From a checkpoint of a small mixture-of-experts model trained on Wikipedia: 45.1M parameters, a softmax router.
Below are experts of layer 8 (counted from 0) of a mixture-of-experts language model. Rows are named router (the router's row for the expert) and show model dimensions 0-255. Each number is 128 + 24 x the weight over its row's rms, rounded and kept within 0 to 255. Numbers have three digits each.
After each expert's rows: "mostly gets" lists some tokens that are sent to it at least half of the time. This comes from a sample of Wikipedia text that the model never trained on.

# expert 12
router:146154151153176112107094146148117109077120129134134155095101125148103102138155122122123143152172091132126114087105139100127136152122155097105171102109095146125151108138068194158115117084114133114155132139114114142125132151117133150148109101121137168196128132130132140133176066159115102181149133116124158112130125113154112147079128131101182115114125132118152131152140088162124174172146119134119123105120139145149142130157115100139119117142127114129140087101124151146131112165126160140085116159130139153170107083098114134130122125170118135166110145129154110170115098138156082115093122159109128115148115112104144093147146136197126152101098100171130144124145123105149148113149143124141133110135145123091157115157151172119141113140132095088111092152129119097145131131176126
mostly gets: " Em", " Genus", " white", " em", " near", " black"

# expert 18
router:174146164120125137128108159099092135145120129143119122125109137096106154159136189121147146116111099100152139135110137098101140121134137146163134102154140146095141113097162119101161099110118140144116117169110145081136138163135140122075108099134131127116123163122128115171151128111092108135094134160135158119147115125147130137143117119137077109082082128095126097158104131109078110125153098111089120120119098101133139128121092119161143100136117173103117110106165125145171130117068119156126108154139104123190153145132115130142123158163105120128123178144172138146087143127098152115166150117152136126120142136154156135152140096149111139158103134156102129100120141073126178124089110162104122107160133113111068114090115149149127092121080140140138117099116149171157096119174094
mostly gets: " Ad", " ind", " ad", " Des", " Ben", " po"

# expert 46
router:113151128126120132109096118106076104177099153078118121132153140141164148086092134127126136139148121120140065117115102132079120102163153089155125147176105143112113101068131143190106088109087116105138105118114100102084167145118119148154098106125091139094151121163152135166134126123136117131109100126125153100130108154135182121161171166145117157146085115106159133136129124135130131115172122126104150129126166132167160128123133123125118144155183093135142139145103156120144117197092136125134118144113138142136120072106125112173139096087147131120107136118106136111166125133145092133097167138103138113096176162140162122115108141139142124132144135105131144128134137139144094113123125150158105131140138149133137085121129116107133141112194092118167135088120099154134106129144100
mostly gets: "),", " de", "\",", ",", "',", " del"

# expert 9
router:158123089123102133160125111125115130146119114097145102124116130120143139144150100148169114155142102112126100162115142135115128125111167083145145076139126156141149125126104163127155138133128126178107103138164116188089107106120097105130122116140074179165111096111147174131094143100128111121103174165150114126130076109164135132089136122148087134128127155147125153141103141134172088170111116116119131164109108139116131134085157109099082121107133136152147137124170139117135133119153162136110158144093089115108161147148102165108129108114166146111092126135135163095149144128113095131145133085149189134130130126111152129125133114126118155184120143079128139129102122120132137103135146096115127151092097138051132117137097138164172112082119149163100126118146093153154156097121112
mostly gets: "°W", " States", ".S", " Spain", " cons", " France"

# expert 32
router:123155142150093146089111176153156138133120120151109148178119139136128169114128125138104134136144123115168089128124118170122096167155165092152157093119138120120092139120112134089163142134161094138099123076165120117137149093145137106163131114117128080111137129139119119134126133127165146080181159109116093131112112137122130106142139143145157120150154106164145108176113131128119125150146125097163123152139086063117124122164151142082147119109112110105126114137117112152140138142096161130104119096107153104124160080111108108113115099097122145087147098119125078106149114156113152116148128145130129104124085097135176150158132112177142122142127117093102085125104121127105145112123133166094193155147130057082122107120113122076122111121133140140112123125106146148094134106171107
mostly gets: " Jr", " McC", " Smith", " Jones", " Rober", " Mc"

# expert 21
router:123088116102164112164167125172130145091138130118134149136098084136089100155139129158112112140119160125111151124120125120113091121129095128141116130111114150124095116137069122146116133138120154139139096124087129169161115142091129120114097121113167121130124105127128165185183120118189121163163129089156115137100137159164106110161118142103143154126116110104138192163109136165150138082113112127065122114111147128104126115114191076148147138124099128150147133145168100139156099070129107133126115146145130121116168120136092088138091166126132120114136100119131092130117111110142117143138152124117088123173133095101126144151137176095116158144093119163130123094130095157109121120117117120140167166166112162131118168123147093136143119157151105114179129137106122132141114131105153
mostly gets: " Total", "(s", " %", " Votes", " Location", " Genus"

# expert 42
router:125150142121119123091140168128118076128167154130149121147146180150127137167172100135111148139154144120129132149125122151134157126101145140124114135121147115103072135135120166140113122150119152074127142071097115163124117163113122101151130110138157162175115071134142132123144085161165120138083110161117152079121119129129108120131140156140100119112108155120121156069123125107124141136152090136124177160133137137132131146120091056158127141138110126110119083108103210161133173144126141073150110138158089124121111128123126139128124167135148100141135122143146131164159162118104118196168125141149083108138102137085118133146132130092093109147116138084111119151149154125178131094091131151112121134146155093139124124128133134157162121126118126136151130134109121169135148155131125
mostly gets: " \"", " $", " −", "–", " (", "("

# expert 11
router:113116068129105134113146144109097114138173157098147164110163137165139121114094121126109105142097152128126151117142138136126125144087143131110140114117151101111121152133165157098119124150114075145115176124173104112139087100170153133121108142165125147136134124120103119117114175146151113141124145138117173163110137147107092129148078122113170107131151116111105115099108134161128110118146161125127123124157151103151134131119158127139144100132134092134142175118134138144138130119167122157127112078108128148103123164126171133189118131183158089125145147086146144138115129136139169108093108137120175151150152135119085099137088149129151115108132159119181102108131132118130146150138102126174139103162087114151078168125107163167133174180156144151106111129121160112080172090126129
mostly gets: " used", " said", " held", " began", " known", " due"

# expert 26
router:159141147136130149111143118138144180129127168136140106150119151063128146127121134146123158118140178123150118128151151134128099117109138176129114122067110189126132095139138118133136098147133144106162081131131066123138116098064130094125101106140126159143120134091112127145099048128115130119111103156132138117140099092114167145143154119145144131146109138126151096141150125083127112111119127160157137104100134171122161155130135115100132101152132135160153151169119135117155093118129145124179168083097167087102143149119144158114171109125085156127115109142137156180132147141123128165138102170151099147145115120118107120077142134134109077135096112148089093125141130146120095133112143151123082162129138102102119088113115109134102093137149131138137076122147129118107118164115121
mostly gets: " USA", "US", " MF", "X", " FC", "CA"

# expert 25
router:100122151145128135182101124138111144141140141126140129128104114128123116108148121140154103153145175131114122139112110142126099107132082115176136169129116123150106179131124112134139118116148139102105137113104173173139122124098094133155122105106119126111122127105153157153126104137133138156099115139143102142113138123132144114131158143120133144135118071100125183097104137117136110108140092110115165092126113125163158122142155153152116129154071094102153090177099130111138108107066142094115142083101157096154111083147146119142143141056132114166127122127112111107168105137132112157130104096145122080168130098131098112117115076100178143116133103089140127143156174165152124134117125128068082142164083107169136119156151158114136164140132120134096131184171131119117103140130128
mostly gets: " pl", " Pl", " sy", " stat", "′", " Ste"

# expert 29
router:169096097104166130117152137118165114102144111148139115164156137128141132085122123131096148124106143105102107114123141109142142090120152126074129160118132117118128176119139141167130160120149108142109141160132115113161118136117135157136192111152120152168107111127121160133170142191112138134174167127097130142135113134107178121151128138140100102138158098164144112117120121161146098128122114112115181116092155138106110116169116116117161143123189133168144132109170140168103110119162145179177136117077142096097169121108116141152136109126126120142136156102139124136162114113159169106122148122087125141137177140157079114122133174115162145119105142097125155121133169137138112149156185097129125176114113135167089168106130094095123113142131147146139126136133126150143131082111139
mostly gets: " University", " School", " album", " Cup", " Championship", " Center"

# expert 6
router:133128156131103134115127102126146155163180085125161178096118120115103169121147118114122131123118142143149158138102151128146123118131107085155099128116088126160121118111113089103121132156139105110127073142104116069158127161132130118123172116144126103112132129135111146087104178119137165085086119139106155123148112146119128138152148131133090143139129136143131108095128144107106142098160151076118127144155168110124131138143123105113139102135111165157082116173160109124119104133118137090090074147152132145086146099115123092106139105130151116121103123172105141097111147144150117118153183088133108112091163121121137085128076177155178158092158160101159086112108098175164131085113126091134144168136096125110159129119114109132143146143128100154112138166113147139117131144122137
mostly gets: " he", " it", " which", " It", " she", " they"

# expert 45
router:155128125109116134106141099126156143109060136109147115153135147112162136109099146155091173139100132069087144102093144104141082137097131125096104110156134115138148128100148134158148131135163112120094118101110086137162110124089123156095113121138098102132120140107162115109152155136126162117171104120154122104174119152144171141118157150123104134101120118134141154093126096136127129152111141131111143135123158118133103123120135139110119153093120090102118165112134121158162163090105080162101149174153128129124147180107134132141114138109113098115105140167126186117122157136146134095134113178139142145142163154179121135150131159112133136114139115120111145122051184084148152113140161101155147143099132089128156157107130132125112116155130112146155151141162116077165175113125152
mostly gets: " they", "ions", "ctions", "ents", "ists", "ments"

# expert 38
router:143132136113102088101150115136110082134128148136135151162117107131130142124131142143107151162104157125113089109092121136158139139143132133081110123176109140159179168140101096131114119098132124133102088091131108097135121131114116121125179131120090146134168144104158111070165153111175112098113094108101158134048161119118099157110085113138165125092122143156154136132097131132084116133099103114077165143130160133128143140125116124115078113143134102133082147112169117156149171105132106148130124158105109155095111128151083119113107143100123123123090140113130168154113159111128116123142096155135145127180104105102145141153110130137074147125123146133166148156081135127125129109134179099138134141123145097138095140119133166102144121108099128143123127132105137160169169110155168
mostly gets: " pr", " Pr", " part", " found", " said", " back"

# expert 37
router:147166116112157062104139127131118144138101096138097105132141134120118114158106127068145124107114156128134107113143136081150133101128110120125154140126115133127140139123080107147157109114107131112163094145151095098160127127108152126196152122088117100150090160133179116149147088143127101142152098102126110157159146105125157132159111159097140111148119115111163154101115173120106169145167131113096163161117138107203146146170113107145154178111134107094104092082114112086112110142107133083126126135146154140168146142089148082130110134136149105160130130143123092137117174179156130149064126100114145112140122129151135146138145138096139122168140152095135143113112112161085162119144120111167117090139152144099141130119141114129127125125099122144140106148149154133133146116109099
mostly gets: " footballer", " football", "born", " DF", "==", "asketball"

# expert 33
router:118126112143166139164117122142092111108137147110132129121058145120114134136085112135157105130158168108109162147126158108129106130127125117135119103093119133119127076140136162152176112127160106130158153123102137171123151121114127116159102191125141161142117111110089120137115073123144162086112105147141119106161158121134108109076170136159138172132109121146079149134147103145138150123141146149121107133150123150102108162119149153141122115138105108140147114170126126131133092086141142098124114134144164114129140109109089123124139137115099104118118136120140136141095156179137122173144129153124072133138119119088177124106119135145057074086107120153115097087135118153119151120136089158166164134110124147144123166135102131130135058160100111101164098145098101087148147153131151
mostly gets: " km", "°N", "″N", " mi", " kg", "%"

# expert 5
router:150121119090096124142146145123091111126086131120136115203098089105129099140141172132165087087139116130133166125134120141134119115172129168128130136156119116105091100108122129142116099136114146104125141135120109151079084135134158091110101138103154158132140132095142087099100058147121132082140123112137124134143114128137106178110143107110075159174080111104097095131159150128126128150118107158101114134141101152119140154154166085131133158099151121133164127188137115082156116132130164084136115153139119127130163115120146142103125134142067148150130130139109073083130139159119140095149113143098150101076145122152124112155108104147109162081130138161154139150140121085134120127114167129121136159126149107101154144117129123114143114156136146103159127081150145113112131156126122
mostly gets: " tra", " Tra", "|---|---|---|\n", " o", "|---|---|---|---|\n", " United"

# expert 8
router:152119141115111168163132122134118131152102150150090105128163092140127124114178140138159107153106136129155114132136090135150169112117161069124073143153098095137150154155152113110115167140138147087132153130101154128109148156125098174058144156115154083146118147105136146136146139121087122123103107149110125066096131147162126131140147098167108125121138078089148112177169192146110144062153125125122106115137134140144090101150121122186141100115088127130121136142139128068128108132096117116135134136145113151160100084114117125124111143124102124134139153127118119131107136123113142102151150144150116126124119151152137144110118136167064110126131125130110160109141105101076170126096128122146100116137133174160152088122136144170080125124115151113104114129157145139134115112115137
mostly gets: " No", " dis", " se", " le", " Le", " her"

# expert 39
router:152175152138132117160142092187137123139169146167144127131109142153174180134129134131123137142182156146154104129137171131118121159146138111155150123158100099085084067094151101140128109158123142107140086099139152122116115114149132123103127156152142170170149096133105113134136142099114115156073104125148115129146136134101129111106124151099110135099092119147155141107158113147170107101114103087141139108110114132138152107139128129118152098123202134141096123111096121121152151142107103117133093098103152155158102143119140138137156131068145106148152138128109139098142118152146111121144155150136127158155112121146146200157093115109139153144082134119135112133182120135166070136121141130101129121100110133119098098133129169139148108108163156126120147137140071146119176125123126
mostly gets: "berg", "ić", "burg", " Sec", "ç", " August"

# expert 30
router:156115130144147168167149125107093130153093144108106144126132121128131129138102139117109132122145144125124092126106099098120137120130113140142158135129121179094116124134108086135102116148156153089098111104112104132078163083127184098128126085106108074158173141136145103171127129101166141083098117116095155126109137138131115109118097103146120124121132140124142074135113166107082148132115134122136143134121108157128153138150123129107159155153130133100161097164095138141109155118112159109106212142105164118134166158105143159184140092162155113061097154131106102123143133154100115127158146131091125119100112148143123146146134115125121109140150114143084128095151113134136103164160131165146129116130158134146116122151164157123133101151110111095133187078154145138121105103151081
mostly gets: "ić", "hi", "ara", " Thomas", " Henry", "ki"

# expert 16
router:163131116158092143113084136139137113142164121105155119124156131145111148133071092106146143152144148061129122157121115156109100161125108127129118160161126125092101096126102130145106121127141168114119138099103138160135141145119127150098144119091149160097126106105127121145115106121128132137113150160185115131133119144173118139139161099172072106138133134113108194085104122100135104084160101180099120147120113100132140118092139092122097157144102123137083103110119147166110114142094118135131137103144112129148145114093081080143126095118136122132127111122138120127164157136103125109178079126112123093156082130080115126132122121174078111183124171176127120095118109140159105094127122151110132143139143107111168133124112091116094148140144113095138144087088115133134110104136132
mostly gets: ".\n\n", " \"", "===\n", " =\n\n", "==\n\n", "==\n"

# expert 31
router:146135155172180127129121154142164136123124118188123113157136145133102137095186097140111126134104128112129108133129107169163129165155162109138149105156138116096109094148130111100162132114162113092107104159147133161143153133100110122162122122119128161109104129128136094079101147124153181120121103112105160121107099103170158129120158161149158122115129106106156160112124128134131118128121095118143154134096108125132139148145098120123122148127134101143128083120105143129127108167137173096124131112113124113186132110165154114115148079097104123122117102104123145138160132096122077128140077098124134177146093133084143157114162121139172116154153114119076111183157123114075099108168113132082121160060114134151130140131114144116110113110126153129106125122146153105096139105132077
mostly gets: " K", " J", " T", " Y", " Br", " M"

# expert 35
router:112165147129211124104134113121135139127119116120142097062135127126117107154082145124087115167098115115142138116117151149184123126070126148092109101154075106172101167155112138104117127141123127140162137142107141115137160134140120142091161143120132127175089113138138152112119113146133122125129115105113137159090142149154109116096152166135142114116096103124151093140151146123130127107116136142164129125110075124166115148120125186104179104122098167117123157141165140123115132182145131154148129120144147096126121137103127150131071128132147098085143136126145103099109120098130135108121100165139140131094167158117147122110146158160166126134127133132178103115163114129110106148154112121132129082150142160111160132157161145109082107157129108127151155058098134117116119172097127
mostly gets: " his", " a", " their", " its", " her", " this"

# expert 22
router:119153142143089138136107157126130153206116107113098133117133123098114122129112159113142126168103162117139100113121097119170152135155136147109139166095165137124143164133161069082130105113142135111141139146143140111087125162084117136138092153123104137137127132133138146069125122124102090133141129155145210080116097096142156106120120118116136147131168127127085117158184116144145146109122114135123110137133139163129169104141137162109120102142106092128171133128109070127154108135151114118197113147125147176135104085136128168098144134184113102136112139138144108121096148098124136128101134106118122129171093136145128165153148103111154146182164106153095130138074126120159099154135128140110182101130123115131159101134141139113155158130151146134143112114141125144107113130103136
mostly gets: " comp", " U", " cont", " Col", " cl", " inter"

# expert 13
router:113110168134131148139115093111149148145114131090150159121164099101162141109115105137104107148081120090110144129125135130120157141172154172125093126103115092176140177078136119104109155113161180108168140139164082156126108161132161118147140129111135121113100185120107114159138151112136101152121117144129065137114149104117118115155158100087135171120170146115134101154160145120146107134143105163096131166106133112138137115113134123140131096112149133170124139168147184068094117158137126162168082153163139119144151135141117077105147098149126136102110138139160151097166143154142143124142133099150133131113142136127184109113152136105118143107149094142131125130095165139128129133075124112129116158135128100139135150128134138096094176133111142085156133149141110118120109094131162
mostly gets: " re", " con", " Con", " Pro", " sub", " pro"

# expert 1
router:104129113131130122124141122149169153105133149140110120135100122099152149104162121136110130106146095155133121123147102098126113113135105149088099157125141156160105120133142079128100176089121150112106095147105116142177116083184118152141183166162123117188140142117122126097155104126148110107125100116069125115101138145130110145120147152141154069165174098140149099132161097118133116088124172138091091101127120125139102075139113121165171121129161104105099144133158131135115096146152153164137109117157093123112127125131108090138118103146143114152158160130140151109121106092161133125100122110125121094119097129156104100120089120129144134090157128116118160134156126112161162138182165099108132148113150168102127093141133101126143161142140143133104115117143166165146101191114148
mostly gets: " The", "The", " father", " the", " Film", " each"

# expert 40
router:166151117096134147145098149119131139115115105106150084176113098131130146142173171147119103119054141120146153121129137137119144161134154132119116128138154100120143105108135125126156150175152128095074131107136144105129130113142120112145124103137098068070127133129146105126143128092146142096123119121096172087125135105152142143171158132141115159125096107124140197113124114108127173149095151136142126126136111144133124101116122134131112126108147144129105088148085091132138120112136120123122106141160156091161145118091140162117154114107120127113136075097100067148163162149113116106126132096136138152091084137127159153129115093098176123161115111104145117142099132108097092095158101125120067120132120144117135137115155134135099123103087165122180175173159159096120120123130149
mostly gets: " He", " they", " I", " tra", " we", " Ne"

# expert 4
router:127091089076124118199151131127110074173155135107159096138086074097114062122164114090140152149146133131112156144110149115103151107123124116124123161163142149173156141150109121118095136115130150135094115150152143152140112133132129110119170118124114124140110124157147141137134132145129132101148149146193120146152136111110114107122130115098106137096118136154156099177140094148164098186117122147109135101142128173094094122154100096141117098138144110108119141101085095124146131141123112167143100138131108097145121127141118114131094140098147116215106122087176120134128104110141147163116101098139132112108141141134110111124127126122095147088117119137151179108152114151104151131114105076127122168118127132126088123139128079108150118129083132159150128143149097146162142138132125
mostly gets: " leg", " Class", " Phil", " South", " %", " Date"

# expert 19
router:125174118131128101124134127149122145090130108118113174112162155159123106121091129125129095111126092149117133118145135118144098151115105164091138110153121134160168162154172157124111098137096162122133122102107172141149111169127136157135094149121152132148115105127102120132120136143142121132183101108136133139143155149084064101117111128139131098148133104089143101150132164129139111158132156115156131130126120104140112111115141150145154132109144159139142126113137149114128134099163089135133087072131151117080082141125142112169099127153119134129159168067110129116109116119149090093096128177107173170103178157076099097136156162083127146128119124124138128143178109125107132132149138139109100077150145179130101145095124141141106145157169096167127106121125150078109130151104148
mostly gets: " new", "ical", " public", " main", " early", " these"

# expert 41
router:138143108152129138127100103145127146144121144172120104102151154068123152102126110122130093115157077168133145145112114143178121086126121101138096140085104131103126103150111102161128081134145125146123150098139165085153130145144140132088125113137139138169122141110159142130123141132136196111148141116101108170107122126120129181088137135069110136160131094136102105156129109159147096104084142145138109086112162169136110079071081112146088128094121169143119130105136080125113162114138124131120142148142124161103082144157144148129104154095111174121098145111141154120141076151096120137113141139142094150154112131123123107096154155095116118114133119152104132141124132119111146092095142127119115110180132160124106126155134159120155134166115143095095150127139117127151122182134165
mostly gets: " three", " four", " two", " several", " six", " five"

# expert 0
router:092124123162096119148119132131112144133134174115129106125133142147080124148076091097098133104118160149094127158112157131098148096103152135128140160119114114103155158168161115164150131134131104119160153170170114145154118139133142124126181145100122127078121085108110098142128106145107165135145120147135121143128136140123111142083149155127109140136115106154083143157128116119120094138137143124136125157147125139142079149077134146095105143104114096164137110140138149076138100101141112080091155131118102123139127117108146140126137156089149135124093143121164131160151127131129133145120153106114098068166128123128136123170120141105118070069150126099103083097121154120162165104082110146143140134122132097149080176151084158113090147147112150137095111113118082092123151152101145
mostly gets: "°N", "″N", "°W", " km", "%", " mi"

# expert 44
router:108161176133114115123167139164139109097134117185130131122108128108119161126154119159122112107148154107139162132181071125154125135156137186152135091082141108097133102136133127138180120152144125105158121137139135104166139103116094110181097148125095149114097130116147123086125093144147159150092156152094085143161107086141146140150123147132092166117097150145104123145108146128130105153072085126158099102099145139101125138144080100113139128112137139135126162131090167138135113110170139087149134107150135095136128150151140148110165154145124129150114131136104170163146153094109117139117105095149144120136094130109127138087124162129120074163118092141159107130156138106132131116112186150142117127118125106130127133117128144080111112076117137104097094110129131109145113166171117
mostly gets: "M", "W", "J", "T", "C", "S"

# expert 10
router:119144106099110124144129156162121154151103110096154190146101112087122094132127141108109114115117138146129134149104142172146177095140106084108116090145128128153112123132162109144145121119150124140117131150126104131106158158095139133118152114098106142074122092122131113116111072150147145122115121185140106125109118154139124105128150133118136155167119163194122162149170125108124155169115116151159107108155144099127108157062119169152085108114123126124116114081184160139123126135136173106138117149134133131140131112114171131116163175070102128164094138148101108136131131140111118108079114113115120113162170142105138126100101086132096165146136180090125107126141113123144132136092137114133125110076115117147152112102126124085166149130085101091133121119097095131125111133101133
mostly gets: "″W", " Grand", " tre", "″E", " ft", " laun"

# expert 36
router:132131096140140132167120105140116168104088153161127123132107171096107148199117112081193111148129101150127146131145141123142139138137097124148140112108132132151141096119095119109105121111100129139119132158123134138101177117148117096115135079124164110120098156151166150163119125132133142172174163080134132132098134121106167101141167131101123172120135122151142185132136124083133128108146164094123153124109133155111174117103162143175121160131119175165078153131135096109133121135139130105152147111111140116125130138122109168127116185066103191075121108140098108147117117129099147154110141154144132122112110137098152143104130116108110114088099133138152130150095130113110137094087140134147119150144102180120099101120094100165119120150097139112146101098131122111159122117138111
mostly gets: "9", "–present", " Occup", "8", "1", "7"

# expert 2
router:146128097103100112129109098106102115099146115132089100095167132128161148111119147113120093127147063114102125122134125125162084162113178104142114126090170123149160077097132128144110113110138108145117107096170105107135090133130096106092115133134161069108134148122112163152112158143146138128113176097119136153136086140134122121132127092111079145150126123121104107140100145113125115102069147102119125117111132118151136075112108131103117109115131128168135118109174094120112161114150137110089148138119128117149179171180153174152097130153098134087118093112143136137155119136098123132131144111145169094162129116135123115106099127091123162123082117119120127121155118154120123096145158122124181139133137131134126172135150113123147076076107157100113158112137135161115108148103181
mostly gets: " Smith", " Washington", "ville", " Williams", " Jones", " III"

# expert 47
router:136140139103098118122114148125161117064138115096149112099074068142123118118112151144164130059134145174114125097121108141106162124156132167145152132156111094070129123141053111099119109120103133131143166141119183118109163091145146097112119120118120074116148159127127121128117135118131132139077147114123127153140115142123123139127118113148087154121107153076129128119150131088104076089109148131112142124107141150096122158132122092156098144122098154147126119113122168119119153113159127076136152107104111125084131168105132144108117126156125142154134095112161121136132118143116116084123099105074121087110151185131147134141157095112098085112160130116115134147187119102125134119165159114148131157136133150154146133150105115145152139122096094135118136132091163145144129133112090
mostly gets: " J", " j", " York", " qu", "j", " Gu"

# expert 27
router:117164160119118083089130147068119128156152118106140109120133137147135160147090155125111133112120089137137144124166110108092142115120128101159111169172100120097123100085130202149125157125164076117070098095117120083140117130135132140139129109117143100084126136141129134186119119119123143110084133118106154099155073144155115210147141137155112120110126136162128133129099135150144123106169162138106103120155125124101118170111144091150155153099135122123181108138150104102125112089114160102127119127101122162111154129137094129140148101114118136131155092102100122118118146144158104132157185118133108101093172127150098121108161145151111147165125148156138137146124130172151157133121130103110124145119131154101156081138149132177111164128149135182126128135147120126127151126131122
mostly gets: "),", " who", ")", " which", " but", " where"

# expert 23
router:105131135097112125177108107106108140166110103144125105102121142138154134118176111150114106113125128126121181102104098166116113100098163113147115151125103149110159105087129128166130160137140075156124135071117120103142142146163130154115096187106149115086163128126112117112144175126112103153159078125093124141145147097119113163183151141162151125100128168120110134093119146156119140144134108102132107157135166123118170161083153166127099157101121146146141080136112129160131140106151125110112140107136080149139096104138156137086142105138117100114140082157138147128146124110140115137153099105173155159069119106117121149116117113127121117140124150116151095129125147116139131089157113125128123123119126130081139136125079121116157131113109104146090159173113154168126109194132165
mostly gets: " h", " c", " sh", " th", " Th", " l"

# expert 43
router:149081150136134142112152108127112101114169108114112139071144111109123135128114077132154155114131149133099141114132122114111106086099134169139146118116119135096143148086163142139100107154164156134117156127173143127099117084115132110117135089109121134160125163160119131119125139111134096110124112117169109141131075153087166157158103104133083104143158140140185094152122110123140091100103128104179174113109104140093140119129107113149127142109139111139153115146166081143108150103112108088099168097112163107152162169153137155141113098173120097123123106128156121136131112136112120106160119096119116092138128142176101124092111114125142124085125109133109122106137105181138126164148140112094139111112139125124105105171121101142153125098142097090110144141157054119095127093090110
mostly gets: " York", "ford", "ić", " India", " London", " California"

# expert 34
router:147132123154166127074067152109089120168163120131104186114136120129099086113116165104133159103112078126086099146151140142084120186104131081084143118124124166116113129128102132122127112115135104156146092119157150127098140132176115141134092106163183092071112160156093112130129132125110125156116125148102167096161168130108148141102102068163146122101114118131122138120138122163106174131166116134125112118174113122137139075121138127114154124130125122105118155109155102109124094148129134132161179161159122123123117107150082113120125128085158153100122131113078140119102153125137112127146126132112127119128169108121126143106130159139115100136151151131126136146129097173117147107153105126139122142170134132105144104143134148160147125118155134109090148075155123088121149105140151
mostly gets: " with", " after", " from", " during", " including", " when"

# expert 3
router:135126109131130148137145121115131186140108118155159132138113124113121143086173134143119101088161138158136150157139130144118097147161132126126094117076095128153126125160110117152145105136099131111192155138170116154106108107076110109109113123125136155119108177117123108143077115170134196109157114122125160176116120088171124149113138101143141137170096120129123100168098110127114130150138134142142160114100144077133183096100118132109115137077119124154143140103123150128100153095100147113113167147121143156111146127153104161119171162127115154094133101131124078158166116152124160139132159128115082134170133115117117123144136122105127102150106123103127111139160100158106175097078115149173127125100110119140096131116089144141123113125101164158137121134139087083100098111145125
mostly gets: "7", "6", "8", "5", "4", " Jr"

# expert 20
router:126130127132135151144160143093138084120049150159124079100173140162126144158113178154161177138126103104100132121118119126099144117112084109108086125153115096131110091114172137092158164149098160150150126131109148109172135133154125066101119070111134112139180101109115116123144154129114175116127141113098121115125120120144106120148141173138136151119193115123123125084109123111105141202136158094123087097118151151115129149143109147131109138122089133073111140122132164128094129142128125164117091135153107112151103150139144134104104142172129117155120151165139176145176138152112128166145146106118138153114114104167150123138133083103132161151138152134099134112113148114111142150166136135139113112150140110135127096113113134136119151171094143164126120137130132140149109131111121
mostly gets: " n", " pres", "-s", " them", " ex", " Be"

# expert 14
router:142111108115117150103135111111177158138151124103137144138147120155120151120116107160099140106114111145114133122144114119115100126109109083152136123137129126141112130182142120106122125134131105127121146128119105094134108111143137161149114121101083152110125109133136149121150150100148127131111125151195082151114154097121162136117071096153172174108112149115128121096148112087111192148145193103140153148164118104162141143113155117123114147139136144116128166147162108169136159159097102160163133107128085129118116130138096125168083081162120153151098068164126149148157145132136192139113141117151142162119137156173117105140118166137103143131113156162143123096125116099110075154153139128138139085125093135152113136144106135168113124115163151131095144132145163079109169112134089
mostly gets: " has", " became", " have", " won", " had", " released"

# expert 17
router:119149137160117128090123123125149194082103123109145097116147117129115105163104173116133094178166107152146153083112110118134136133149141132143106154116142135102093089135139168110158122151093144171121126119095119125098150130148098136148138156126110153107139108151118104087073141142096163122153136156121142109123117158067146079108162124135142144107149102163117125147092126129122134088091137118135130204136138107152173134127159133146111136122124117125085090131127106118116147115159078148138173143132101121133095165148169106112144147108121126143082157129114151141116117098132116146135129139111133156155128110100147125126139140085113120147156140148090151163142149122171100099165160171113161117130132156159152130098108096094163148092142157093172115108111124079116139149134134
mostly gets: " T", " p", " t", " P", " im", " min"

# expert 28
router:100145159179127155153161173119126113139139111104178098135104118154126116099138111122141071094137120125108135144099123113084148101105141146137143139149143122154158169139084148118108179121138104113131138175119138153118143140131113129122168143158098137120116100150121141151109112114096098124151163141103117097119151103123165118130115132086157137139114137166131155128146169089121155141128129172141098147173099157119134110137121147132100106127157147085138123086098119130101118136123129140091111118147122171122107145131141103126132115101096162125196132146118169093145096063152127098116101093144124135101120115074162117123116131092141135085112106123102166176091133100106124109107100099115123148117115155119137128131168112177134093103103109116142090124090079126170128126181129
mostly gets: " un", " Mar", " Un", " Al", " Ant", " El"

# expert 7
router:157099135137126112108128159128126107109135122118151193136117142145094086092135107143142158175132130166164118126131121122196127164109103159129136132170179132125137086083078139147124109104171125145165100149109181139129130173196109119126119083158135105109132134178127176139138103126169092163130107112143103117152143127154152113120148100122145122137107105108077177145135106148126145148140129159136135111126108125128116110121087119132116132154084158101126132127129113100154085120155105119147144133110124153166124091107078137125129155123159126106088121162120123148090175126086125114141123140145127111121184076112135127089138132133126099170138143116086142109119116093153148118095151149124117112138140111084123159107124138118117111101156133100117121143121141095156138179127127
mostly gets: "===", "In", " under", " during", " through", " In"

# expert 15
router:111073117160166095082157108127142111123160098137130141105132161146111145105131131138115139067129128174109086105164132114111109140104107119104120110143117142126099074128129139111127094141121161169116134162113141101103122130157142174174096138127102116098101116117120135106138130128130106153125144155157122145150134105121142148110102044140174168118128147113129099142136151127121166113128138165156134118118131098132106129074097135142134121159118138134130154097161134129125131153134112153136140114124138138161094137120095144183115140138153154129122101113128109137130106177165120149119127120128138160095156120162103116136109152186115139190116141082171133113140112074122122130185113120123119126109135144114145175110087109130105090115165098097126182151152115091139169153084130
mostly gets: " for", " on", " at", " in", " during", " into"